config.yaml
router_score: "softmax"
normalize_top_k: true
lr_router: 0.000905
tie_embeddings: "early"
optimizer: "adamw"
lr: 0.00122
beta2: 0.99
Below are experts of layer 8 (counted from 0) of a mixture-of-experts language model. Rows are named router (the router's row for the expert), up (a neuron's input weights, with its number), down (a neuron's output weights, with its number) and show model dimensions 0-63. Each number is 128 + 24 x the weight over its row's rms, rounded and kept within 0 to 255. Numbers have three digits each.
After each expert's rows: a language model's description of what the expert responds to. This comes from a sample of Wikipedia text that the model never trained on.

# expert 14
router:128131124133124135125131132131157125125138117130147087153160111119083103147129116066139115079131143081158127144127138166128115170157137106115127130128120125111123110146137165161109191128129099
up0:105141144101113134114129157140131146121118140110131143104119125115167125151148110116142113129126126138149136114134089110116145168096096127077139099102075125097155140122076150093131110147113118
down0:108125157184140123148123145093146118165137148162150167143107100137147120089191146171149153085139138149149120117102151116123128134110142129152156150116136118152095125148147152142129161140131152
Table cells, line breaks. Line breaks, pipes and short cell contents in stats and results tables, such as country codes (CZE, AUS), numbers and dashes.

# expert 53
router:133122127129131132126135128132088119127127130128126165117127161176184082160123122135103141176149135128141138124140149165124156154167135114103127133131127087083130117116107152162141125146132159
up0:138121130154140125117118082154138123130164092074157153107113140099170086136119146099128121087145148080108115093136088132207119111124128118105092173167140098114161135086136121151153110094175135
down0:145175166125133154111106132129094157133114169178156130179166141152153122164122127127163146152131146105151116161151127131126142119151095093154119118146100147152109137135138123109117147133103140
Headings, links, prepositions. Section headings, website addresses and prepositions starting phrases in biography or reference lines, such as Website, www, Discography, in, for.

# expert 3
router:132133129132134132129131136138086123126148126120137142127114083136181120117128123082154115106152131122132108110142112153128156113195133131092122131128121150181147142057107117198104166128185110
up0:105095080123154131118186122132109118076149141115077154153150144128123146122104150141123119128106125156151137103071134150140140086131109145143135181135145113123108123136160122114136116113151076
down0:101133105152089105118161130143164121119126163108106108144205164149146152074135132123090135149135125146144107120130118087110098113102132145135138129125117160166109104142136113125097142101144085
Line starts and pronouns. Line breaks, section heading markers (==), and narrative pronouns or function words such as he, him, they, was, to, in biographies.

# expert 1
router:139126128143122135122129130138099126133130124121117065120123093121146086137128111149094090081114158148157135171163138080123129075116130139119126131127121165173140164141112128108141139159118145
up0:155124100123144141118139165130120126135119128134104163158148132107083143121072142098151148093124136132088148103111140132118152115152162151129120107136098111092136112074114099143139098128129178
down0:120149115140097156110146154103103145115159118130152108176143186083145118135108126093168147157113166103143122148170125152103120068138107113126125095124073134146104143150156101144168119159119156
Common prose connectors. Function words, punctuation and line breaks in running encyclopedic prose, plus word endings of taxon and place names, such as and, of, Eriocapitella.

# expert 47
router:127129118122124134122131122136150123126120124133147155126130117075148135103127112142116157080126103135140117146082124120120099077142133114131127126127125128160112095138126116096158153162119130
up0:165121101136126130110191147136130107119155131123138120104159108108124142141078106131129172123106141106098123146138084160172083135145132121148096126133097167146148095113142122108124166096169110
down0:114111149145139096140129177120134146149101147153112144152162118185129120165175143134147157149152162157161169066102127143142147141177124125180145132084133167158136138130131192160196120097134118
Dates and years. Months, day numbers and the in before a year in biographies and career histories, such as in 1985, June 1, November.

# expert 37
router:127129127124127134127131120137168121141136131113127090103150141169209110140127189146117107138108114106124096098150137136129122096149134158139130125133127152172120101156122109147151169098137150
up0:144136091112128123154165126151155132111135099132153148155101130132141168146099141136150145138167139154123142094130143121115136124097178158109096151151150146121154093090120118122146114122069122
down0:145156117155146155089148059128144119152134150162108106117121179123141161107094165158093110154132127123126139178103145184124156163139099151147154118146114123109108213127127134090158099140109151
Institutional nouns, table numbers. Institution and award nouns such as School, Institute, Award, Airport, relative who/which, auxiliary had/have, and numeric cells in stats tables.

# expert 32
router:131127125136122134123129127133063117127115125119118143137120163115083179127121198094079083102154128083143170094119118165116140175122130097114127136133129136149128160136125145139117159086129185
up0:137154123162126153145120147153118159131095124161096118153152095120140097111085150143147144148141185088095111106122105101155087133145141113106102147135144116136152138114128124097087176104124133
down0:179175143101118129156137115170134136153099126118091158113134182133136169168106147114121125113128125136086080144127149121186113110107115135140112120125122144119145159147117101142096101103110146
Vote and stats tables. Ordinal suffixes (st, nd, rd), slashes, thousands pieces and headers like Votes, Total, Attendance, Final in results and career tables.

# expert 6
router:130132129124134133121132131131080122127134126127117104159159138103127118113127147139110115117148113139149114122124140169131105123067133100145124132136121112150104154115118117145139119094060097
up0:112114081103144162120138144137112113119135107138104161086156153097164142110129126082121118124166142102116113143170153141139118100104170140123107129182118127079116097094086100112108093089108149
down0:162139155140138099132142083104088142124178087153077068155130095129135113086115151155104129097148146151143099113140103125114150102101119109140142126113124122168132120132152141104153147152122118
Table separators, odd bytes. Column pipes in sports and bibliography tables, dashes, slashes, LaTeX braces and stray UTF-8 bytes, plus prepositions like of, along.

# expert 39
router:127134125131124129123128128136135127123148127123119170127147134117149111185126157151144078100132137114157137141106105153131152123118132117095120127129126167193141123101138137130127132072082145
up0:102156083154111118152127113172100120144110116174117105099149167141141151116132119109119168137120182115123083165120157120125128098121167126097157113117120124147142121131118126142132117153136118
down0:113138178113115126142120155138143113115146109167128139158124091180128098113149165104117151149113127128144101094144113149130139114099111113143166127084134171122129135153139091154112187130116093
Election tables and fixed phrases. Table pipes, semicolons and colons in election or sports tables, and institution words like United, National, League, plus verbs held, elected.

# expert 56
router:126136131130132133123132134133118123117089127121141152129097130052161126118128149148113122061122127063158183135112140117130072160109131074102123128128124152137110185144117126138125134144163106
up0:139150121104150162121164152121131122134097121130125170160151096111088115143112101135102190150140178118115133090128144113139118127106168130097136131179134120164130128092071113134136116153199159
down0:093113111093128116119115143151116172157132126141128145126121095112098127066133123186117138117147123096131168143127154146163091157091098130158125135151112134105122143189112116119153162150127074
Noun heads after determiners. Nouns and word ends following the, a, his, its or this, such as album, track, technology, coalition, and the words This and largest.

# expert 38
router:121128124131136130123130118133089122130130124127118097134142129086093121085121204119107135112108124126129081116136150126130131144104129157130124130131125152138166115139126134113150126095106106
up0:167124119138091136116156122138168129118148098130088158111099149148086071137148115158099134110130122112103116132100122143122137162141169099138092139145145101159149136090132128113090112086179116
down0:129159163092114187167187105113129138154130161120134136102147115116110137138118112129098131102124133135164120143165162117138147120123103135122128110167122138124119105061111132125148112147120128
Articles, career-total zeros. The articles the, a, an after prepositions in prose, and zero counts in career-total rows of stats tables.

# expert 24
router:130127126130134133120129127134073124127148121123130093122123121164115153125123100104110134126134094179123070106096135141123116164143132145121125131129126066158132073179137118148139101128168167
up0:144105133132112137103127148143140082127106094202148113104119115131153139120124119122120106129123127153137139127134099132177119100111130134138107124166095173105160148108118156130110125124158126
down0:115147136097155119127131155118118150142101124109120114147120133112148136106135141118140122144135168141115134126147092169092142092108119121120138090162109147169163123140133112108096115103113122
Article boundaries, Thai script. Blank lines before new = Title = headers, == See also == closers, and Thai or other non-Latin character bytes.

# expert 52
router:131130128125125134126132128128126120126123128125148129157139144113141134158127101143133063097125121201154124076182145148131138135125135107112125132129124184139103138112119147140143123134173113
up0:134121101117124159155181150131148080130107136085164178139121157141119156090129105132136124116122165130108116110091123135147110178104156157105142168127091159107113110137146112133068147085175130
down0:114131136104112140159117074099158107120090156130122123126148124172118162127126100076149134151152121103155112090137115121125082132142110129110165144118146136114166142114137114087101120135141109
The word no and counts. The word no in phrases like no confidence or no theories, plus zeros and small numbers in medal or results tables.

# expert 61
router:130133122124126138128136129133076122129131122125150130112120121144115108151124100067137122063130114106098158098093132078134126111070134105105123129135125171154151127168149120201101162097088169
up0:144112071125109123129125146156137131103128090080129134134137127180133141147120140168112129116137151160167108114119152089101119132140146099128137158147106137135117107102141110116146130119124162
down0:093158154119140107124119080136077126142125074151109142153133115107073110127106159110113147122108128165160136147142174125128142133065132146085117134115128120160141095110124135177129162149094146
Dates and roles in lists. Month names, pipes and dashes in dated lists and tables, and role nouns like Officer, Sergeant, historian, journalist, Regiment.

# expert 2
router:126139131124123134129131128134116124125134129129141101157138132123133138136127130168120073187124141158116181139191117141139123148113138109142128134133126125101127112140113116134146158121108133
up0:127125127132093160075146148111101147157166101130137123118127121115114138127067135114130103113114111146168117138098123098127153156151120158125125134175138124138103143135105111170081133122159126
down0:120090119134117129124152163125155117139143110140082132126165147148130144116126123120136118127138135153114118183123126117097105159162093135136156086103120131122145132115166132096164088120160136
Foreign-script names, naming phrases. Pieces of non-Latin or transliterated names (Arabic, Cyrillic, Hebrew, IPA) and naming words like known, name, referred, described.

# expert 21
router:129139110129131134131136131129128125122125126127165121148136122154141132135121095133064116100113152135139132092120139144131144134101134134111126137134122101129104173074144115121125109106162142
up0:124141098146136150130154121165120092102163151152161172140163118130150154135139113095155120117112149115118171157152147140137114145172136129124139110116115169100119136115132172128093117086109149
down0:135140095125190143160093122101125110179090108098122154123132142082159105128137077110082135112120073093066117127117111135178162148138128125109136138131164130140134132121158116093116168157120158
Personal name starts. First names and the opening syllables of names, mostly in results tables and species author lists, such as Luka, Jake, Bo, Cha.

# expert 36
router:143135120131127135126128134138175123134134117123121105170145120081103141075121148147174149068135118110155177121142131107124145127099133110140120130133117121101104133108113126127138196115078143
up0:138130135159125122084131159155124141133107114156096160072123111120073115127142144155129147124120145110141126140134092163144102124111180071108132185120128132126116081132115144170129121114124147
down0:112181122161107140129110116174140138116127062136140129145121125102163114126135117134166143104098118167113133074124125110104113132115123083142163091107132164081098151115106102096127162157143097
Line breaks, section headers. Line breaks and == or === headers in football career tables, honours sections and election results, plus table pipes and scores.

# expert 8
router:123131117126132134124133127134167125128145123124130143192113110119087187066123185175088129163124146147131114147087141109118111090121136085144125131134122155091168167157128124174168072156119101
up0:104095125128108132154111115113155115155128097080096130171112115103110108110087142116126149100141108144109142116084151103140117095126112133123142122146147140127110133127144148096111077101128184
down0:129137152116116141111111141111121126131117149127110110128125173159144122134123130120093097147125144114173134092152092162151133092109142132115173101151106140121152150153127149136201117134113151
Table header From. Column headers in sports and transfer tables such as From, Team, Height, plus colons, semicolons and prepositions in infobox lists.

# expert 5
router:129122121141127135122131123132092119134142120124128170168161118114132139104119136083149152117175101075108136096114129125132131096141128104139124136132127115103114096203144127126139132111140093
up0:139152094150120123135122156124158116128114116106154105070115160127103143122141145072156151105128115097114143115142123132158119109102153151140107131178127128086145122111069131164130148133170171
down0:096063133129146143152177119119191095096163150108178138135110160127155140108146169141122133123147129130160147132129132086149131127065135110118146163101162114106130098094145139129152100120152165
Music credits, line breaks. Line breaks closing sections and words in album credits and reviews, such as arrangements, backing, vocals, influenced, accompanied, changes.

# expert 26
router:132126130127130132122132126132120121133106129128118102095089131134122131172125154124137133149150101064134182117175154077121127094140130140142125128129121187123163109128121165166128117167068172
up0:084139116145128131115157110184098136106154118100153169092127142147086126122136135116131110087169139123131159124147080170132159115133114119093131163158109135107149147091108111099122113084116143
down0:174113199136115126139142130154199141171158114123082149064130091145132105094139146149119100113147105164122065131115126151150138178145101155121124099128124089110148105172112135117111154095142162
Location verbs, policy prose. Verbs and nouns about position or access in explanatory prose, such as lies, situated, located, access, close, plus Prime Minister.

# expert 29
router:129130130134128129125135117129164121119125125124135107186132082160128157099124165110114108169135103095107129072102135076131136096095133106141125129128124082153139119124130092151149157129145164
up0:141127135126155157072173121117093148126072108124100093163149110123117142098123109132133143154121163092122123146149136132101064127128165161095107163174094105136140108147100083141146164128106114
down0:111135093119132113111102155133130140088111124111103123121134114119129101134094074142099130172086149110102136115126149145157096132127136183165106130113091115103096133143095109102131175134094121
Foreign name pieces. Word pieces inside foreign or unusual names and table field labels, such as Kir-yat, Yu-taka, Un-pen-ji, Coordinates, Spouse.

# expert 33
router:132127122138119133124131130134088118131163127123126136141082128150108191114119178147161127148101105112135126148122151081122136162095127105124124129134127136094162112119134124100120102086074109
up0:084149144161125126141140106171142158151137137141171112135157145102137092145117151136125113140166107138125124113137149147147160125089167117144084167190092139107128102146114116093157112107142177
down0:108135119095142168107166152140130095102135126147180151153096149131114132148101143134106079088109104116173134141149147111080140151117151135128146107111102106125141124157120166127064126102125102
Articles and noun phrases. The word the, possessive 's and apostrophes, and following nouns or adjectives in music and military prose, such as solo, enemy, successful.

# expert 30
router:131132118145127129128138126133091127124118120121144144121144140144136165148126148153124123134122157115125077169195155110122116120115135097112123129134122100076137112162115123176139109137148099
up0:114110110129108152110150084147128108129141126133151142124157106082125122120104170150132135081138111140170130159119125092119155164126122164112128144177118089112172097119141161158144138169132149
down0:165103120140097070115152129111148120153127125133144145134129147129082109148127150129117116120117161158111146142136119140105189127129164141065142075138094133147156134145142109111115130117144173
Proper-noun pieces after breaks. Pieces of place and person names in lists and prose, plus sentence openers like According, However, and species-box labels like Scientific.

# expert 41
router:127128123132128134125132134133086123133125124129139141081137100106168225136122110112141076141099170111147120151159119159126132157142127126116125125131126114088166085163126127117134100110200060
up0:155103135094132120110134166146105112146115128130127196144139131169141157173108127156133117153141141161150177101116112092169096125115122130085124153164106101141108124145134113155109135154149172
down0:089142159175138134139125120134088162154147130176129133134108108130114146087132126127156075118120103112133069185141146112136121143122059142133125129148137148157113071103145141095105144164116105
Scores, tables, function words. Tennis scores, table cells, chemical codes, and articles or conjunctions in lists and biographies, such as 6–4,, and, a, the.

# expert 46
router:134126120143123138122139142133118126125149122128116106077153163137123104107124126140170075186134138109140168098134132174142128181122135122134120132129121128090131137138132126085120143092121154
up0:146120138132086144143161159119105126091114119112132161181113110155078127136110157046158163128150198124111142112165139094144115120151178172149132154083116129082126120094149140143098126126098137
down0:096102126146118087150163155116104145114115149143101146165103134116122138112131097124086154131122126107122172109091149169116139108147148137154155129136130139125134128121152128137117155117092120
List bullets in infoboxes. Dash bullets and line starts in biographical infobox lists, such as - Position or - Born, plus sentence openers like In and During.

# expert 11
router:112131125139125133126130128131129130117115125131119136119159128152103104148130199138112119169096115156072151080109108130123165100106128176129123134130121122134101140110129149091125146127093106
up0:108124164139113190137155142124107143114133092083151114087161125170149152123135090078151149107171145107152127085102093120141168158144181141106090131179150111129134134103113128149094076138153142
down0:131134117126088127091124167139139145141141196138136105139134154128137128104168114131131111128120100169085162127093105130087106137095112132132155151105126142136113130134150116108157149144175142
Nouns, clause-end words. Nouns and particles ending a phrase in narrative or descriptive prose, before commas or of, such as mouth, streets, valley, out, however.

# expert 17
router:120123119123133134124136135136162124125114128125129088117126128162104143182129129099116149127109112153071158130143131130133138170092135141146128128129123090082112094104100167079128120158114154
up0:119131135136056170133145131128142139163143109154154129135119115154112134153100150106155153136118147129129149115148166080172103181166169115151134150127159122112134135168071161111128081119076119
down0:122104085137163100092175175092139134095131122129103125163122095137136150122137110150158156121125153117139107141179085157139132137161134153124142136133106110132100162106107147113170132103133092
Prepositions before objects. Prepositions and verbs that take a following object or infinitive in running prose, such as to, in, of, for, leave, seek, improve.